Weights of a small mixture-of-experts language model, trained from scratch on English Wikipedia: 16 experts in each of 14 layers, 6442 steps.
Below are experts of layer 3 (counted from 0) of a mixture-of-experts language model. Rows are named router (the router's row for the expert), gate (a neuron's input weights, with its number), up (a neuron's input weights, with its number) and show model dimensions 0-127. Each number is 500 + 25 x the weight over its row's rms, rounded and kept within 0 to 999. Numbers have three digits each.
Before each expert's rows: "comes after" lists some tokens at least twice as common just before its tokens as in all text; "mostly gets" lists some tokens that are sent to it at least half of the time. This comes from a sample of Wikipedia text that the model never trained on. Tokens count by the router's weight.

# expert 14
comes after: "0", "1", "3", "2", "4", "5"
mostly gets: " | ", " (", "; ", ": ", ") | ", " |  | "
router:477482518512538432502473462549511539506510500516534485517504500478494519520492481483499476445483456497491487506528479516472482526459522496532481541503509517527491535476493497549496523454487482500500530560470483496503482525503515466512501500468500472524449503480523491460495537501478469526505508491461568518491526495486514538494505555503528535488488518527471492484494516513492534523525
gate0:477510487469517495496517500518517512485503500514535489469509531478531469535532466429507463511461508475469495497456520463503491503500519509536523484538513484472519506469519486540523507519488441462529502522507532505485505520517511488537484482520480504509467435531506487498528506503480481514521532474468484453479451513499501532480502494483520559532470489469480545502478527544508522493532
up0:504490528502509507506514508560510436489473466501486481499496464534514552490510507468535519467493489493514502496464468518447479515485482503527524502475465500501478485489506488554484500515436507479494514476503508519491512517470525483518473515538493489520516479509508479486524474524524455518470543482531495502495484524475522506507531533520470550427509472461533477501468550499499525522528
gate1:495461498463515513513526478493558453516511501528507518511530462510542456529517502481520490534520493531500526518487533512521508498487501504524492504504498469485524477485495466472472534498516506449540493481532491507529487486530469496476517466514548526532464521493492537459461489460466530468503505495460494536522518454478517563482518532502493511472507472563498488482509456510501495499505
up1:545497502502509509519473536506543516470521500498462475491542547493495476489507457473478476503517450521504506500516442483462500556567509508488529494531509467510515467501491477478527507533476466499511519513467492473510490504479510476469466494528509511533533543516496484497474491549526498518496510465496494549495465495483504539481476491464493515466537477442487533522472509482469486508494
gate2:534497545505518488527476486490512499514516504482464462501528516504531492487510473513472479443529480476525493544529506527503516476552539511484504479470479451528518544542476502520478529496497509469491494532514466479520464494472495476515457508510488511509461469481487467497493512449525498481489484499448480480479491516496480507462501509521522487512532492479490526432432497460492541483489
up2:526461470510509517491519467490487490495476464474483516513490516544519489489489495515524533477512516540488504494482502513497508519504493501451462489516469504490480532497509537516473471516461494506496514475484501525525458509489504479522572508490492467570457496494505442495485482458498501499552492520524486544524510484469472494419513457489507463518492483491516508540485526512498481477558
gate3:422494514544479508492544442509477515493483490516524491443520498502539495486511478501504464488528487498487506459444511533516467482495499549519488450495527520506517534449504518539471512491476513500539501524494472504470534458492506501506485468462523489474524488493490504477517486470485503512476477530496563491480524457520459499528482521484480524524528519508504481459526507485514484500508
up3:509521499500517517479491493470560485477500498486487496477491482500491523501517463519481538546495490474513525534441506491494496502524516554500548478509505464494514519538485519487529501490491505483452510491493500529487526476478510512481505475493530475520459529468575483490471484494527477530504480497499529566468514486466509533512551523455512456471523502502482462532451499485481506536512
gate4:486459507538497523483524519486535510500468496512488523522504479423545538488544529495493518485462476450456519510487472535550498523474554529489476500494537513526541534506487505560488481483475548533462518484491468504498464521476542524491503446464510478492502518487507477501516464511470502479500482498500478479499547488487523477501495499518500518493477533498467491530492511509489496493511
up4:505525476465493499523483528490514491473506512490511487499453532494510564489484500526521469521507458538459460478470484474486524540496518486518500473505528531485512538473520487514482499497512499495500456548494493555458489482517519493514492472484501494520498523515482496510525487467480481492542470507501506487488518523503580515482523535531488529518507522417522541499461482546523521489501
gate5:510523489517553475517508461536482509481483532500515540496512467511515478522533501495497541532465462466497541514489498486524510538473456534499518473500507510497527499524467546538545478487519513489506520508542464508462486516504498525515489536497523502435488472515508529497492500479500550534535500503436508542505478511508468536499458518517518511457502480503519494488520504457496525487546
up5:548480526465465502521484505479506490488500518486497472522501488480514534488492543544492510501510494500475529493463463510548520533497523512492501518435510507499521517474539486482550509502539484505441475481489504512527552503515461467491480516507556487467510480495510480465508531506503515490539521495526506536512505532517440570500466500469490520496457465504493520483510480525539483493495
gate6:507501469502510515490495506490528481500452519463521471520473529525511525497474509497496525504511499535505490453529550509529535516518480476486516495482506505538513535505475483488494518471487487511475510502427523485527447514432512460483473496466519490513464513500531480531484479501513522501512478514504544507489504459511477508455477514516539526487527505450466519505418517496521542493482
up6:533452488494535544539525495497493467508504517510513490492513518497507556481508525512540496474534451544482497502537497485508499503568502496494492509533520476452486541497458487500524514492529475504487471507480508489522446479463511503454500468464488485526467451526487491494459488506473535562519526515522539507502503489502501483499545537516505502513529490445480535491493494495509530500502
gate7:508532509503533519532491510530503526475532492488564563471493507452556502499520514549479513487438521470476504500496478491486481504522450504490489455542507485501493506525466502526514487490498522504542523471475494497488530488518538496451512491456480524520493509504514477464526525518490475471516468489530537499484536480541487489482482537511528528498475473497562513487521498498474519511520
up7:525461502552506525424531510503510494530554530535481525507496484500503496472530490480553502512483485508526505471519531526479529517516490492532540491539490496502527490475510520491471522517556471534489534522494515509506483516503481517462545485505505461497483520515472489466497488535490482471497486474490512512511510450518521430496494468479526484487510496517544495499491453511493499484566
gate8:498527509536516529502517480516527521478507546483532494518539504493521510528477487470441484492480532463480486484461491508476553486447484434477485533501494548559494475502495487490509534534500491503470539504532512499481489494542518448483525489517498459520512481471507526539493536541502479501491493521508504468489513450522501478529482513508473504502479532495484498475472538487542473510511
up8:483504509476488478530503491516461508473490504499502488503558538506461498504504524544540488515480533519476546477434463486511574526496492532507479511527498467500503484490446487487501519484550493496469517510480512507500522500516513521529510519478466490486487478524520536511462465537518499469479465518537491460489477482534523527480539523490480489483450502470470549489495504491524504532473
gate9:457505537491512528528524504505516487517487511481478500483504507519452512531501487466492521504529521500532506523507515494540499524532482514451533490478469476492515520475524482533451460508501536506572524461474503501511452460524478489497488531493498477476509548441471491508518521512532516501488509531491518493510501527507521527546496512477495483485506552541473532444492472452507533512516
up9:515521506469500484553521520493480502571468480492520471467518503495468474542468513491514520555536489474512524489480461474499497487528503458527529478518535518509516516516471462469507475504530485505492487510532514514517459514513464483507490497526532473495478513488518510498491555503511531489497471449468514522480465520483497518499556515501578511485466495512522493447498498518477510463495
gate10:510508494490509487497493471499471488517510530495533488441453496476535513525509513567450471481510488511493523526561464524521505466503544523482510499494454515545493506501500528493550519483464457540458478486506484482535529482511506506446535492486515490476482472495507535532499520517525498500501502518527499529542491509539541526486481508505502501530465517469455488476453486497484490480513
up10:522492508520523513497481528536520473459509474488515477449491494471467494489483503526487524511518509519496510488570507540493500513514487495495520523496513507491467504521504499487514526483456505496459494486506506461498440493557506503469515443477492436458535498482503468520480532494573493511529499468485525515474501529519519472510510522488502502530459518496476477484489483497552462512557
gate11:513486508521537523485545524528476473542485536491491517493543481502520505531503512454469513499518524462502474506485483473484469469560496467491502465525516485489542541460514484502510527464489504508529472460484482533480470485538495523456504467506474494537505475513485484524518544500517479508447476474490499501504472523502512495549524507461467487452538498509490525484496445525498502505536
up11:476483526504494489486523519493465480492536478518488512493477511478508457505486495487491459565488553463492492432530510504513516502519447521479481508503521484515510496505448498470476496487487499558513456484529504481585542524498526463504482499469513512457512498514497489501487470520511485498493462507468516555475476465504467454507511506500516441494508502494506484505461514510513497518477
gate12:439513523526500462509481532466503523521520498533554507502444518480496566479467496521483536478515482502476476496521469482484452501486547490507428550506485494529476512466497490510491457497504507487505523484492469498524507465494480483470508470501468483524475548484504517516507542482484478484519479482536490517487498489509469494476526506550527500487472501496514439469532518512492501491509
up12:484456508586513529522507527495501523550471503493509510531498494538510489495480473541521526476510486507541538497491480490478501486481527522496485499504501531519510501555510498532491510439487482511482499423484480496477496499525460501523505499502516474534470505510483485523495479479523516494521463489516494535460528518514515504490546505529452567456523511506531499511546513502481510526498
gate13:460514513535466494469546494487519443481482445493465473531508486525521498454537475501516460471511513513515499497528478477448468478492480496502474532523513458507487503495479477505509444530492483509512516473503504501478543516473544494534466508548453501523534521507488519489532483519476504519521510505507465491531521472468474525493445518510514524507487509496482499494542481486493526496442
up13:546439501533490473519522510477486500498487491491494487502547544511491479516509504525500513465473483508453511479470497496510512499497516507508514452505507531531515511491521467496503481524522548511462482511496466510509487445487497542538503495468511506487485476509476485508431505512493419486510544470505531508493469477467566494501527536529515538502477473506492478505538513515443502492506
gate14:504498549540473475492509541484476486463482564465459516527506510456507492547524473465524513492500509484491504448487478536513503512506532496473509509481485506492513545511490492498518489476487498522524536484492512496486493465470500500511519502437481541480520551481491520456522473501496487486484471512511565542455471534490477529487474471501520490523471485532473519505507483480559494499505
up14:510465502533529545492515464491503509486516512504486519553500531511493433556484490515517503497458454450495480468491525499502468459474528489502492495507517513503510496520478501447497422495465487524524526563487467509513514520524501492507500471530533515508506516476461504497494480486486460500480514504501502499522521484506559497523512467470507496491513527464452479536506478475515466513470
gate15:483509533492473470459501507468504517487549511453518485490552519479492483489510513541477483518486493482472482480485519546481482543456529480482524457478542503520514512532534492505528487478466470512495415513487508514516531524483503515496492499488488510459485468504511446473460501495510516524476504514521463489546553507483504509442482492477479566483475483495494508516490511510502508496500
up15:508476505537484505499532471455502477532546471510494526508519539522504501522444496526454487483488505486499516504479485490510471545456469520485564495500530498506490467553504505461509504505514497534499491493461497453519494509475515480461496503516476492465493504534527476466483515510514511522484524569521514466509510529504482559486507521493467509481491511532516502519507488444472515545547
gate16:472427519536520500501522468502463505489507479506446526553496505487452477520485473516477509525471507486477499510473499530475495506470536485516534524537498526499476492492495525460491509476501545512505516500487510488513470500505537508490484452510478504503508533497465466523432483485501503489492470464486487499497505492481479511509566463508504493547497538440529562515497545509502506505501
up16:511468491520514517474494457515510518476447513515471488465513482536490515509482487499546506517481497539515482497519533551496521525492476520496465476500458506449511500497547514514500498533457496518506506466499459491483452491537540475505526534492452494495481526456536550519481520516516508489518488484477508480464485473500539430501489478544491451527490514469521475502489526484474505491482
gate17:517502518518529525483519468511517432479517495486509549511490523535497486526515481491479511466505488517506533522539526514521510522482508503514454551455489495520515541547494462504514480482468523529490461519484522526508518433438495547531517486512521487481449515435481528515462519516471508487500492482467531506537514506506508496480471492466521508521492530497517509515480500537502504493528
up17:529478501495522510516529511491497512498503519485524504484493488490469490523519543457501550468538456508519457503496457503489472525509474504515503530469478488527510522490496511488493546503494478470485494491480528510511463507508542436513485478534509485523444496495514525498444543457464513508558518478499499506485496518510514516482508508463505487483536475443477546484485511469469478466561
gate18:517469557483513475515476471512521479480491437515502491537495465496535456538527517536495493528499529533459507540475477468491496541475530517536467498515532523506508478528488491501518530500472506516484478514498517473477510505486487410536520507508502487505480466477470480513482512473522516502486509490505490534537540484514526460476489543542511500500530495509487513528527492493479505505559
up18:485532463496517489506507465508542505494503489504495465501491467532488450487503468471510496545495514529439536456501487491487459508435480545520486505525484510522516514543461511528543494485502509451511489491498509480484539544532534502492527476494496463522510479496506495522435494509451549564495463513503479515513520487484499484521509518527506469540492505506529533514506504516486478502494
gate19:475548516476508508484489495482498493470504480522496529521526495495512537541499466458445509472506497495506493498476461473496512504534520512498523537518483491500483483509485498497524545549520430530496502507495531482534497553482486479546500523456545513475438477539474494472536466493524506484470531505503509486505500470559473500499506517486518508491488520518550479480497514520507507565504
up19:495521505498502538503490446499528398493516463509532513512501503517518523468563489497504510519498479506468461503501551469480501519484493538475525499474543507503478500513487510486529505524540499467486520527526480493527480489467521479513530483561483461544510454554513505509514513499495477499492462534513478479477503503446492488486498470489487500523531538477501503528501492493485518535511
gate20:513438485515495499489489513528496501493511525487513458442529497499475522499500470486532517493482450514519495484464523485486509548460474496504543485426518539506510527458477557519522514514510478511530487500498504511488516493488530501479520484525499526507515501542498539520499493510469565553519492509494520488511553484482489517469523502517503513506512525480495515515445493542441533495502
up20:512541545472523499472513537523508502493509514459523455476500516501534487498508501515478510493494537506461497486467510453526522499488567508480505506517539515496518467509471474546521526456463482503483482521456517522524484511517518500496525496536511529500452506505496463523528514545530480479494528461488495497451498544522481566501498510471524504498512491492500509484495506482519447442534
gate21:471528504533535496517520565506504539531511493514499496525463537497472512475523551495536509514474536517507530469488478479499517513485537485549506492501488506509524502510469487517460447461542500499507516490491538507550508526484517519481533509501469443503496513499464472498484524494452478480481471480539517491522562473516514495459515526502503550478495497464530514513472478507508460502508
up21:522523535504468552519511512497518510493458495495482536490436455480477485466554432456508511490485474518529480498493549504487505496508505501520507529513507475482502501476528512504483479540485493473488480531519497520517512459524466520519547543515485503449496460483471506491466485483528475499503499457507511495514467471530495524484474479512540541506511494494531514507520541502522457544478
gate22:496519494500516488461511492497488503542494492465503518497502481428482510516487450495442521483523529517462538500461495501469482457516518531553521527529533503507470469450452504507476455523494501494528528544495508460490505501488521521480540493507463496477494494519502520486529498514508514528475524534496543500492483469465505481529495447493467536558491541487490499490477498528514522502502
up22:523494518537489501480521482493505469511457536545484490529532514497493484501479503499494516508562517489516539502496485522514516503488473474493504495508507536512474515492505517545509453516505498490459470528536465545515516465516495455510474516504459472527507493450551487512462485495454524529511502522512501499491485519512465528516496569520523473414480506462483512495479519493481482473471
gate23:535511499498489502520511534482493484498508505495476483527445503521519498504470436534508492476506548515489474475506456539519561470549524467474504465518512521546470487511491464498472444478493514496486478498476464531503459504499475507513490498510502533512505543529485508494470486501503443510473504512458550492481504509494478514532492467505533532490497462533499503491518549493511541526462
up23:499510524506473452476481501512520489542527541520479508481477481508493502541484515518490473507494475463489475546482468444545534500495510468496505484542539538454484502493484477485481482499472509526477553511496507505551507508531493464523466509537480480530490505460503510495511504509549508479512555475486516463465518556472476517513491483499496511539522534509498474488545526514502449493499
gate24:499464479501477553523519489461494494478526494519472502489532472509501492520468480494461544509479453554499456460524491478546489531487500497518467543515506483507490490507500494511489531484543456503495516524477517521489485529487528511539517482472540528505490512506506486430523534467537498510538505495479532528500506529506494514500479487493554468533486467450497552483491490508546503518498
up24:481506475489520498509435530501487558487519528485515474487543448503493508479482480490463494496473516480514521468518474547469531528502482513502489485516465461480497479481508498493490493533528486457496525496526485518452514492534529524530482504491513490515508421514473489483516502478487507513480471476487466513497485491530485511522523491509495524481474494515516502513577449518572512514463
gate25:480479467497445533504513506520552518493536520490513506461529502510517476456557514492491545468524491507533504520522480523507470479532509474519483516475516476476474505518561532538518485493499494511477501506486489508494504549498498481499495494495549472521517556508499520534502479492503491446514519516447448519480448519480455517499461480496469481528514523499492520457508504492471481462500
up25:453545497498502511429515496506529475461461462482528499536479516502504490458533518477479477513516514482534460481507494524471500498477514504502465525501517466525534490465535504529504496447562495501506497489532527474520519556521469459485518482496504529524470536490502490530476486503509497452497519536524533502536506493457487501529487479488506492476459502505495532486476534496502474527539
gate26:491475545481530472503512498483534478480506515462481551507488457512499445516459532558529536487501531459504517496488522499471482484503509547490456529523507472506528492492469505518504532469486492485474474548500539508531522501493492511545494508470467498506521454507515534507502524458553506488477526496495493528488505494472474510552476505529506546491512524535460498497519459489481480529508
up26:509512491500490537495480510481480512510485520516505495452530505480496522467488492447485511513461547551522485505490508525520526480456478526531551497510525463514486512563500541499460474514502485455501521491502503487510460526483469512517507471491509498493473492499510506448497552475483477496528526485476514522495525484504483533528463514478529510546467545531489473441489467489503466549502
gate27:480537509507488510486480496464537494508508492490511478489495544492496485500469559465487485503497477484489486502457496540441489504501489486483454483533503478494556510521460476499519490490445491525483505498480485430528513507482484499486554516504515463545540487518492528495495487516506448473503542452477505554515493541516479521468548511502514503511479494506531490501494532479544480525477
up27:457514522461472500481494492491495463507515497487525539458468490489496530493495502521511528497513457479492506481496512533494500497528482509474486496545512531490478496526506472533450548555503513481574490549528481513495500515475504515467539538510484500543490563498520455485531506475555530514509515436499530520496503498507498505480488523461490530516511539513515478489477511503538517479496
gate28:549513520475509495493504496537474518511500477521486482514479478498473490559521515484485522502514503519489478523494452540519492513536492526493491481479556485469503457509497495489489503502523479483523532528522504533489469493466463505526525570482477485529503490509473533485493488495532477520485499460493480491497491443477518477528486477531489537531448486501503488511462463456497478586480
up28:491489485510496483525455536533453493484524460466516533553459490477518510460513505451530498511508454488493480533545526466514511501496507474498496504525466490524473496482466494530491455494494508495569522496473478510531524529512524527504491500497501463497491545510505487536505508482506479516511526472515524471461496543484528524525518494502507500524514451515507463516497484504479526440557
gate29:521461484507540487497496483471490465499511505546499493527453521481465479514520518510526531517484474503504532445488497484446526513479515524491517504507490475451525460520525508553507486470487526459525516491473479495509488485510505473505529515485470455537500473546497483553486520496545476508550487503536476540527508486479487519485530479470485488448505512470529504511527505473502449497531
up29:460480497471538476490485481501486526502478514506524463510510471497486513515477513481543450490522534497543427494532532507550455463504506489491521482509484529480501479508518514508532522500531486494500505481519516502518514513485501420529539499522530489504505503447548490487494492465573479492544518543488470499495518491471509516518538485512505483469499503524500478475505475508491488491554
gate30:485513494533484510513542489528537531510514523490536555477498487515468481519485507466503516499501556513495497543507470491495475476542499476535521529471451510511497551543492505496554483534521523507491516500505473500506473530520494509473520506509512464490495502463483489502538457453509449454498492551440540518518492489483510490505499485468483526499494487520529521483480550515529507483539
up30:518501529529486495525534521468546522484529506501474482492492477480491511505564455533517482523499464479444501507523478528550515493505503484462516523484523498478508498493534469477453556499515529525512519508495489521504506478467462515491523520475471465483498506497501478496491440517495505483488556460529526513473506471494501484505510503496462540482536469526481479450552469529525503512490
gate31:507473500531504484498497507517519527483502454472537513527461486471494535503494476500519493503534444463476497552509499480504546494490536555508543481478490470532480530487491508503521550496504492486525541537504451476521518538523493454475478537512531474509509480504535505519513555484499468496504489518493522496478510486452509519522508483493439498531512561497518462513518493525479519485521
up31:524457503499486482469499471514492492491472523510495498538492522514490536513515516551525515528514524511520465546462504447488489493535519523539512477487466482517471461511490464510498482495502486510528515463519521511520524471466477491496553456466475472515509518530549529490510535521444542487519509493534481518488530529501502473516570468504477512522497478521517480540510462519497525473510
gate32:445475503480497536474440501463473527533522463510491517482477469508533517534465495531475523485508486500498506506522465523515525494521512491476497515519487441484506496461479513486591464502479496508472523513483505518495517467467510522498496479540516504466530513494526506506529498507493500497444562545492480478492474485479527531480526489488507564513483510517496462517489518489486495494532
up32:552546486475518457484530491474499497472520505526484509468484529534505465519489492475519473486464501449515537471507525484535512513492489461476519504521485495513473508440497499533467519518491495507504555542496528503477462477538475478550457483488510502505518481492471500481500557537509496482496504481551517541493529506514494504461476495518514517515495526475536487538486545480546514497513
gate33:499523540483505544517493481502471458506503481503502521531489467509527479520504471516531534499493545531492532495503494505526482542484532534495472549482492524497522533485437490532470453488525510456499507457499495549511481489465509483525528533509499534491488502470531515451448513463476495552483502527474511525502493486484484452464509516524507480498485453520481495519495477524520513516539
up33:471521511477482486511507480526498467492518498512537533482489524476509459529488512500446467507516520555469488518510515472502530467552533488524477498503471543466460511505531512462511483514502515495502481513496484549526513491512456505474507418509458523464490518485510482533510526502442498467494540529503515509482498488488487491503462513522473485511499543472506472495539544537464504510494
gate34:487520498538477524543506502444448510564500473483529547518472540453480516553494465516458508486482494485527480457511488476487470506535534489494457489517488488474544501509520521523521479458528511497511513489498466487477506494489503485466535502493497483547464518518507478522475478494508452509534480482448492489500513495521530556520493537487480495505513494479490503482545501494523487488529
up34:495514502495530535490445475493538503499503515520464491529465531491492487478467528510512493458534459511543465511508476481527463467511509499499525452487500493457535493483457503513507527527465517519519526495503518482494539488512514515509553558482498487494477490477486498554470541451503534474547514508514538461510498477487501488507548513517507507484521560524508492534501497524485523512536
gate35:500475519499504460516512530507527497500511519518497496509471475479500466520515550459495490468550523484498503452553455506480517491505478515471477512492512513507530449460522484509532533489557493499520504503482526481513472547492524466522522534487455503497480476502501464515482500487524522477474536516475478494516483494521501515484417536506507510487533491500516533479528471434530486472502
up35:569498510485457507486472477505495549546501501481484531514487508492518506560507474493476522473506476489451523494442496506483487520510492540499499507486500494497498504531525505445545501483526457484520460526520504485486530479445456515477472491549487500483521510544482544514534519524487545518452525501495498492465515488496494489492519488455517493496499521489504527472518506454478517521469
gate36:535455480489493466521476512510459519467499472509558488498480502453517528490511489511502473507494517473455488493487474489519510482472523430535500490477492476517501523463456488534476490504538499521442500504489475500494529528484478501483462431479490494523512427530502464462554497510479493466475501508487480475448487497502530482496508467507487508482478491496485504485463501534500502479498
up36:486496485465471499488557514475471506496470497430518495477511488550443515514538515516495526524508515495473532498466467516562503533508527522587519527493515504521503537505522508463484492521477468511492493507502499561533481500459510528477462527467555481495522481489529487495514484514536507494463479487484511476507518481528500513498471514491481485487511498499487543484508523476526488494486
gate37:491484474521548489470473508463485509496501516479512542509473544478491512506509495465513507477502533470477499473507508499520496499523514464499483514459474481462528475507485525460534479474519516524484535574521495507513544483493525480540482525461505479531493497469520506512487549507474518514483459479539506505524470566521493509544468516521498445478486530529523502484479485531486464505536
up37:489446493503476451474550518514478480509497529487488526474492480477505504509499502494515454477536499516540476511532519537513473497493487507516499518477452414517530478521525495485491493515543511518508493515512499450442531510480494504490494477470470477491543521529526498472541476530502463514481484541473523451497504487515498478474469476522440491530489499524469467500493504486487495480473
gate38:493495501512501518507490490585472511445512497483474517488494488479484516502521501514485538502506516494521489508516561514543527474488462496479485545501473512505491511526522528491485493488479498472529499497518502458512507511454515524494540503501503525514489523481437506503511469553473494496486476533491487517526493492502452548506461450493490497484462535461479485490512452519500464505422
up38:486466515501540494486469480511459493492464515504553470459471508566480534449475505491497504496510523508511477494493508499510487486510518454510511523496469512500541511479496521506491437474501541506532491496502482528498440532524485535522461512541502500504488501483487503499483540511487501495482469541474493510500476492473486532517496459481448514502473506475570477486552508533527508520465
gate39:529511477480491506443489502532499521495459525491507474526539511489539500495416518518528480489513461498530474525516493489500517493438519509474474480520494538512513488478510512497492517520515486515487529504528515494502487500499476537517503495500531510483477521493463505511443566531518535510516487527490494520490484504501446513509511472534525500483436546508499477485489577482518482525482
up39:494499499510515452537498485496549521484538453491525506500470481478493496495448487530459531536470483492468466497508474486527520504538475495500515490496443511498496487514543532478539509489511476554511476514487545501542458500493516561514497546495497524516505527533513505451503540489526514516517518490483497482513500440503493479528511465526504501474551521496503500524475498544526497505463
gate40:536470496495528487471505481493465494500518476478528463516476485511444495463526490482510501507474490515484489461511565517510523492523527481430486484479484508478517484540521558512508516475499498532525540524474507504490453508468491482476525517534507506482526490527495502473512474502485499534511483482474505489499533472497516513530495490490503532490564525511477504516421463486502542464542
up40:503513481455494517503485526568508487490548506543514520536487499477538507510541531503522489531524471514464547505531489494547525515545478487439455511491500481515477491512508508516498508493473509465494498539472501511509559498479483510515516515491508495534546495508476477466483463469488511484494474523555489484542485478487501548499479521537530518540495519476515509519470468479525524481501
gate41:543535544485527453497486520464505522499551450495518517515462491503490483514491469531512453465543506491517517545473487500493513471522531482549509491513549493496517512547490501481508503496541511478521510520441500500535548487491488542506462518509474557436503493519518518501506531472488494520492512506480475495515489531523452507484481535487498537503502508458490518494518491502512512485532
up41:461470507499455509523510466496525464508518492522479518501510502485506487491504513487514498522478464528468460459496501508455469552452476515504474521501508481493534517474523479507509493508491505510526504483541475497492501443489504477518489488507495452519516499468528484502537507485520511494476509488554514509506488393509497532490538507489449457503511517520491512535509515536467452546485
gate42:548459493491520523523472502457491458498523527468547495489488496488470481544467503513455517507433497519517532488485483508458490524510477537496518539483475496477511464491473508539521503481511519518500544495527512509540538498466485473499453476507480541488538505491515507486487520468508511489454498500447491509502482495496480498490460475532538539532459462459517504519486494492537503476498
up42:532491482468484503518531516454485485532512510528483536503479510506520505523510492509526495477465512511490565515536518535469493512517485469505519503448479475498455502502498487539515489476493535532523519475496485475481539464537471501506474527524488528503497500502476491476477527537484482536523471471518555512502508500484535506493480518485484473501521437493484576548513528543454501502506
gate43:429530534486447563518510504516502484467527501519498528522471526519471501504517522498458519465517452489504497501506448528483498503479470509509500494498501512506453460490483503493483493480498489495502537500498503525459494476498496490489509541491510458487512529526475522472489483492507489530507518475528498461481500498522487534514566466491499512505523519557468521517475490421458466503480
up43:492507454500478543500492466511491443487535516492507526535503479529527494499535465475466538465505519474532504484515512502541552530491479496510484473484493492472462503484511480483520504513506513514461507516426511549489556536500487475550512518512528513516507550517512531456487491492531516504471503451488497501499475502480515473515497491488533509477490495495489518513565499520473500536544
gate44:493534500505491471510486516495528518497494504503494491471466433498464475475528510492487499486488483498470465472534513491499521525513521547487488483532515496500481543522506458480525520533511495516545490539515503508498506472508518461530505475507496555523477524484478472474551465542443506503449513497491532481518504476497568552501483491491488435480458473500544494482497498493479489498480
up44:509486496494484511494498491507471556509529476474500514495475504511517545530506543469516475455507522465520524529475528530489485472476456493464498528515472503476495467475475501479489492503487481520505495533489528529467485540487463448492503493503493515518490488486525519512489534468529505498449510498512485484479467510505446461546555516511493506503501513525477507502576568503461471488530
gate45:537541483480460456510511484461479526523508500522494496493519514458521480525523514540510481484490528508513459491486481511495538483467515482473498477473467495566488491465446506501467505472524502484462444501488520488512471473521514507524499508487480475480517477511477489498467487588487504515524503473506535486482462515514555521462524468514519499467506458480506505473482520483522533503524
up45:458504500550481508500483466517492485495487445518499490469509509513482550484505541455515486531464488472513508490515501468510510525505499470508477479505525476452513495510495491486487498483446467491487498536513444535504471518487501476522445506486468487539495443543510542524507478442524502489551502526546520480499472524483513481535484506498520528523486502507491528527510479478510529463541
gate46:475482499506534519517510487543506533516518524516455526508511484467502504508496514483524493502510506505523508501474524532477483491541468557536530485544538492513490516490506568503529496535537515500486531536507500510479486501470504419475450491508485507475506490480506468496494501483477540491464505490473531531531503546538454474511482513515471487461515504455478484478466472507482504544471
up46:521491473512500508499531516477481525508476509535505481472522494503530488469510463522513512520466538511492495485498467473436501474499499511532531494497498476507509479476519474463499468548528462513483532501468462485529464534475489497530504529490505466443486486480508517531515522489468527438510428516484504471497539483518464511500473550473499452490479501503508491497491483516477454484547
gate47:438529508521530501493522502521516508530500479483525507526515543489483504484508560547498522539501515469512499511503507531480477503501485493542503546462474527494523514482500486540496508510470496514505553498494470523464485455473530506512515490477488455508514495532510504509473468474536474537480492525537515488526545431480522496476501503523440548523513525498532487532476511489464499492522
up47:513543548499498521536455526500518507504561503522530562521460479493470497487503471503515528478508504498494469482493507463484463530513516468546487559475535462492504506471491499516534501511480495469515527534525545487508457464461480480512488541504516520486500465473544512509485514488496481511512499496506489520499475530499464504462508502505488508500463503517565521490492510449492552498494
gate48:489491505514526524538526455510508526474519474492466473485543463505514481495503554523502561508475472504491508501524506497470465506502461474463503480467498490490469506474506517505509507508487521480466492491520513511478478519465510454499481480442535489502512467476494505478525525531500426531521550521512518523534489497518511479495464504518474533550468539487545528521541533510472510487494
up48:513522511533484538501538482483523492510497484509467523505476437530500509489493451479503524491467470489503468538514488539494484504546465475468500502489558471511535531520506510490461513489442498472535508461510510513551500487493469498452491520480517499485496493535459536506495492471486512483510493488511525502476477517495519467478481471490473533491488502579465493482526466499532524519460
gate49:501477503518503485504524526490449493534586486491486486523521473484468482514499479460465483487488500533504493466533523458516478470510496514469552543475486514461506508502526534542528472492508485533482506492539519511518491514499501503488484509521504469474504515465473508505531537458513514510535499538472482527486535499468473498488484536541494495525527532504514514517465460468478431499482
up49:511491470529510505497485501490493528468476524500540477490482467502506519487485504508480513467519497495517458485517505467498509501481533472513454479483486475465532517494550535522515527507512502536536496449516534478462507468518479489470466488517474480502518492498501473539510480558520484511484486484489488495493536458499514521486460484527513477567491477431476490486505506558534511429482
gate50:490486492498459475495489531492483524509507539532508513489505442502513528515530544480496489476521513516483467471539510485469473492483546547488464529528486492512496479541528487525526507483475519511523541551474528493510492492469502524453473507481512532474478493497484545517460493508494537516471485454486522574477491514476513499469478496462560490554492507504498501513479523515519506490535
up50:519498509539471523470495488483467524488511528495450467520464520475489503508505534514487514493518515491453513488496493518512507490523524549491548531538480514504500517535583470472490520521498467519502509510484510522484526548508544487507512493457519454534493472519516460462496564493444503492501487514484534480519467488484537499512503490523480513488459471539557511486481504508507498493493
gate51:495455531492489476513491480527447496509504506491517527444535523459478489555482504460514474522492469482475503511545506447492515518490492489463467540499517533478483472500513472521502506483490492452531468542472512517504518505516488515499495494494527453561503508523500503459520481545505526458521484531469495516496519530448479527541487513489497509534543509473530520515509488507517491473530
up51:500446506469503514537535506500476527497516508520488518489480468483512502492495492498523489518479479459514557536482504527536468486503543464538483546461523506503493522498498513504518515507477491521442537468513458497509500505533466492509470499512484497482514502477447496496523490493458536473528491520487506483506498444422500470480509502509487469541479461500542539526516523503450509474493
gate52:496540480466490500497491525501520468511505485495496476467522486461501475545482569532525445488535487519516506505510460534455530519524463496447512494495500490524488509509482532486493464467494538532501505510481512517458502535488499488422495504508481483481477506480476467451523492502510502539486503515467481515516518474469523502501487460517498508497539485500526539500524489437482509546482
up52:524520481507551547492500463517490524500498475506497527497473484523502488468523446507508503491473487492500504480472502496483490469482505543532522476559538540542465532533531491532486477487464507519498486497526484468523490553513506539505495502557543515527533511514505518556483502463468500510477469460452468507491506485488549509495496506499535478461507523482478488496480496500539481458485
gate53:510497498546523516511475532542528513496516498505531492472522475473493520490520550512484493508523493528481506449459489491530498526451498511511498502467504486510539482510473516495535563454464499531475513511466503509495451475491495477491544478482528521495506500530477496554479517506487560469472487478536487536504522488493524497513479469511505525494470472443485447468483538506504513503542
up53:541471524505489488495456526501500507511497489540497487538504509504522509488547490526523504514503486523514523481491504497535474478525482490511485459515479427534541498522442466544508469503517517467524485441477529538528505535488527503541523488538498479526483492492553537517513532482483486446484468518470514499473550540488489536486513510492490531478475490517465505499512512501470505475483